config.yaml
n_layer: 14
d_model: 384
n_experts: 16
experts_per_token: 2
d_expert: 320
d_shared_expert: 0
activation: "gelu"
moe_layers: [0, 1, 2, 3, 4, 5, 6, 7, 8, 9, 10, 11, 12, 13]
router_score: "softmax"
normalize_top_k: true
routed_scale: 1.0
balance_loss: 0.00831
balance_bias: false
init_std_router: 0.0201
lr_router: 0.000533
vocab_size: 16384
norm: "layernorm"
norm_eps: 1e-05
tie_embeddings: true
optimizer: "muon_variant"
lr: 0.0125
beta1: 0.95
grad_clip: 1.0
batch_tokens: 65536
seq_len: 768
train_tokens: 372800000
steps: 5689
dataset: "wikipedia_en"
Below are experts of layer 10 (counted from 0) of a mixture-of-experts language model. Rows are named up (a neuron's input weights, with its number) and show model dimensions 64-127. Each number is 50 + 15 x the weight over its row's rms, rounded and kept within 0 to 99.
Before each expert's rows: "gets" lists some tokens that make up at least twice as much of what it gets as of all text. This comes from a sample of Wikipedia text that the model never trained on. Tokens count by the router's weight.

# expert 0
gets: " the", " in", ",", " on", ":", " of"
up0:65 41 38 32 32 56 55 50 18 61 50 65 69 24 45 37 27 64 52 52 42 75 47 56 39 53 61 44 55 52 60 53 56 58 82 64 37 52 30 66 30 39 30 26 79 55 34 52 65 63 62 45 44 48 54 37 75 53 74 45 40 73 48 63
up1:57 54 45 43 46 60 45 30 54 71 48 39 51 51 68 51 54 40 55 70 47 71 27 62 67 49 62 40 64 56 58 87 70 41 47 65 25 56 45 44 71 38 70 65 68 29 53 70 48 54 49 39 37 41 39 61 59 96 34 19 67 40 42 61
up2:66 17 55 57 63 40 49 41 51 71 60 49 70 38 68 34 51 28 48 38 43 33 54 60 75 40 64 62 62 66 63 75 46 25 60 56 59 29 61 50 51 44 47 66 54 55 57 44 52 66 56 63 45 50 41 51 40 49 42 43 43 56 85 40

# expert 15
gets: "-", "\n", "==", ":", "4", "6"
up0:38 39 37 54 47 37 46 55 58 72 21 62 43 39 55 67 56 48 57 42 45 67 79 60 45 45 54 58 68 80 62 57 45 33 48 69 67 36 51 66 44 43 38 64 27 51 54 23 48 75 66 41 40 23 56 26 78 65 44 37 28 60 49 42
up1:69 74 42 45 66 55 66 41 64 56 58 71 99 46 48 56 56 55 39 75 60 34 44 62 49 60 68 52 56 60 50 53 54 65 55 37 34 50 61 37 65 44 11 38 45 54 35 70 61 39 44 31 54 45 76 46 57 82 25 34 36 58 56 35
up2:37 45 84 60 63 26 45 28 36 39 61 72 52 51 43 48 77 43 42 59 69 50 51 35 46 11 62 60 44 39 47 50 48 41 58 47 58 44 52 34 29 40 62 67 51 60 62 52 65 43 53 13 42 59 57 64 61 59 53 53 32 48 70 59

# expert 8
gets: " |", "'", "|", "s", " his", " The"
up0:77 55 68 35 36 35 38 69 75 51 47 51 58 49 62 51 56 63 74 64 51 46 42 56 55 47 45 29 78 51 45 43 39 51 50 56 71 65 35 33 60 61 24 14 37 57 27 46 55 38 64 45 58 51 33 66 53 49 45 59 51 53 63 40
up1:57 04 19 53 38 45 51 45 46 56 52 56 64 45 72 72 68 13 63 95 28 48 34 61 65 82 55 68 76 36 29 67 81 45 55 26 44 57 55 70 50 47 42 63 28 52 47 40 54 40 52 42 59 39 51 62 56 64 46 39 34 52 35 50
up2:29 56 37 36 31 68 21 55 36 49 56 34 78 35 22 69 52 52 47 28 61 48 45 45 70 39 62 27 63 48 30 53 61 78 71 36 68 75 86 41 55 44 61 45 51 73 49 37 63 20 76 45 58 42 30 37 53 36 79 58 55 44 50 56

# expert 1
gets: " ", "1", "9", "8", "–", "7"
up0:51 58 41 41 61 23 46 37 39 45 47 44 56 33 24 41 47 70 62 60 40 45 74 55 53 48 44 73 53 33 66 74 31 51 56 42 43 46 71 40 38 63 68 49 31 17 51 39 47 56 77 44 52 51 59 43 46 74 43 57 47 59 60 60
up1:62 53 48 13 56 25 57 48 34 76 40 46 56 35 54 39 44 48 42 53 48 30 43 52 31 12 22 60 51 60 53 19 58 39 51 53 21 62 87 57 70 62 80 12 35 16 62 50 43 49 75 70 45 70 48 64 40 84 13 68 27 48 53 38
up2:32 81 42 36 85 64 56 67 44 30 55 23 34 57 55 59 57 57 25 56 49 29 42 56 82 43 59 41 41 38 32 15 46 61 30 65 48 48 38 33 59 39 32 47 61 38 54 43 53 54 66 58 67 57 57 39 35 62 73 39 38 65 44 36

# expert 11
gets: " |", " the", " of", ",", "|", ":"
up0:80 43 32 51 35 55 54 53 53 44 53 46 54 55 42 47 31 55 66 42 40 58 62 56 59 56 57 40 49 53 58 38 58 59 55 60 53 31 76 67 47 66 33 39 64 66 71 51 51 95 31 59 56 72 54 64 62 51 73 55 49 73 49 63
up1:39 41 17 55 79 48 69 61 29 31 61 28 44 71 69 45 70 61 57 76 49 27 40 20 46 50 49 69 52 39 49 56 71 51 65 43 43 39 49 67 51 54 55 55 33 47 55 43 28 44 54 47 39 41 67 58 41 33 50 46 32 40 62 36
up2:39 69 49 66 23 63 48 37 61 54 55 68 51 74 57 42 67 41 33 51 39 63 28 72 77 49 75 57 80 44 59 53 23 38 55 22 41 47 41 47 30 55 70 77 56 44 06 19 49 54 45 25 62 45 58 64 78 37 50 52 44 81 58 40

# expert 6
gets: ",", " and", " to", " was", " is", " of"
up0:29 34 42 59 44 37 75 27 63 51 15 36 51 61 59 63 42 71 32 62 49 50 63 35 60 68 47 77 35 54 47 27 57 71 60 34 63 35 32 56 59 60 37 39 70 43 64 41 52 40 33 34 49 46 60 71 68 62 41 76 54 17 52 41
up1:55 65 61 60 65 59 41 57 20 50 71 37 37 57 47 65 52 66 29 67 42 27 61 74 14 49 58 66 37 36 60 57 71 58 53 63 63 68 81 51 52 56 66 60 20 55 56 61 50 45 73 76 66 35 45 35 28 43 27 47 53 18 34 61
up2:53 30 60 50 48 49 71 51 31 44 69 45 60 31 45 64 37 61 49 99 47 37 60 19 49 51 65 61 72 51 85 54 55 27 63 64 58 35 49 55 33 37 71 15 36 58 48 40 51 65 44 34 65 38 52 58 35 59 66 48 60 57 39 40

# expert 12
gets: "3", "5", "6", "4", " season", "7"
up0:66 59 50 45 43 63 31 39 31 44 45 82 48 49 55 78 36 51 58 57 45 52 40 57 42 57 62 62 52 51 59 42 42 46 41 47 66 65 44 82 79 72 49 51 47 64 26 38 51 38 42 69 31 35 64 48 18 44 27 68 38 35 44 42
up1:53 57 59 51 63 54 41 47 61 73 48 55 48 60 35 36 37 62 60 65 68 35 40 63 44 65 32 27 36 58 37 57 66 53 40 23 59 68 73 55 68 38 67 40 74 30 54 63 46 47 69 60 45 65 74 45 51 34 42 56 50 47 47 31
up2:56 36 35 71 46 55 37 61 70 63 38 54 59 26 47 39 40 12 67 40 61 54 61 76 55 52 36 43 37 60 68 29 37 32 49 18 61 63 29 52 30 40 55 51 49 42 52 50 52 58 46 54 66 59 29 81 80 72 53 37 62 37 58 41

# expert 13
gets: "2", "0", "1", "-", "3", "–"
up0:43 72 69 73 65 66 13 53 24 61 59 34 60 64 38 56 72 50 47 18 62 82 37 36 55 52 52 52 68 39 46 45 63 61 46 64 48 46 81 60 39 35 33 38 41 63 47 52 50 65 46 64 41 53 50 45 41 64 67 72 49 50 38 55
up1:30 46 54 71 39 72 53 51 50 65 35 60 32 65 51 27 44 48 44 57 29 60 39 34 47 38 10 44 61 33 58 46 59 56 36 45 49 17 38 51 53 31 58 42 59 45 58 49 53 73 44 49 69 26 34 51 57 42 70 53 36 52 34 36
up2:39 38 56 42 48 28 63 53 37 58 35 51 58 45 58 35 58 68 55 36 54 68 44 36 30 41 57 63 48 50 58 78 39 51 43 39 37 52 42 48 72 53 52 53 54 32 53 52 62 67 48 50 45 50 64 37 41 29 62 55 53 50 36 63

# expert 7
gets: " (", " \"", "-", " N", " by", " T"
up11:21 43 67 52 27 44 31 71 58 57 45 77 85 27 67 55 50 51 48 57 56 52 41 74 52 40 68 51 70 46 32 43 46 45 50 24 35 51 61 69 35 58 36 68 75 43 54 29 48 50 52 44 32 35 50 58 29 64 39 37 57 51 59 52
up12:57 32 50 55 49 73 44 37 40 49 74 58 58 49 44 50 63 42 62 72 27 31 58 38 39 35 45 47 38 56 38 65 40 56 75 66 65 68 54 48 36 55 37 58 47 45 17 44 53 53 29 57 49 66 62 70 43 31 57 28 93 40 44 24
up13:24 48 65 28 40 49 38 65 29 60 64 39 59 67 64 36 59 76 31 46 44 49 39 57 62 66 64 81 67 62 67 54 39 57 38 99 37 38 65 48 65 34 70 31 36 71 38 65 54 39 29 43 49 20 90 64 45 36 57 85 52 28 56 61

# expert 14
gets: "\n", ".", " |", ")", "==", " =="
up0:39 62 48 68 67 58 52 23 46 34 66 54 39 69 60 51 50 70 36 39 30 36 56 47 61 56 67 47 61 42 67 66 37 39 31 51 51 43 54 52 52 45 69 55 49 61 63 31 41 52 61 34 50 54 82 54 72 70 37 64 45 53 48 64
up1:70 20 24 44 47 75 67 40 29 28 43 75 31 30 22 66 75 18 40 61 60 20 51 61 21 26 55 49 67 66 35 27 89 36 53 59 62 36 61 37 55 32 39 59 41 29 28 51 43 67 63 53 33 47 53 38 32 51 28 55 51 67 78 49
up2:38 60 61 48 37 18 37 16 55 45 68 04 29 41 61 62 71 46 27 59 43 25 68 55 35 39 46 53 45 63 56 30 45 42 35 50 56 77 79 37 34 56 47 42 42 53 35 52 52 23 54 48 65 57 61 57 58 42 49 56 61 43 52 57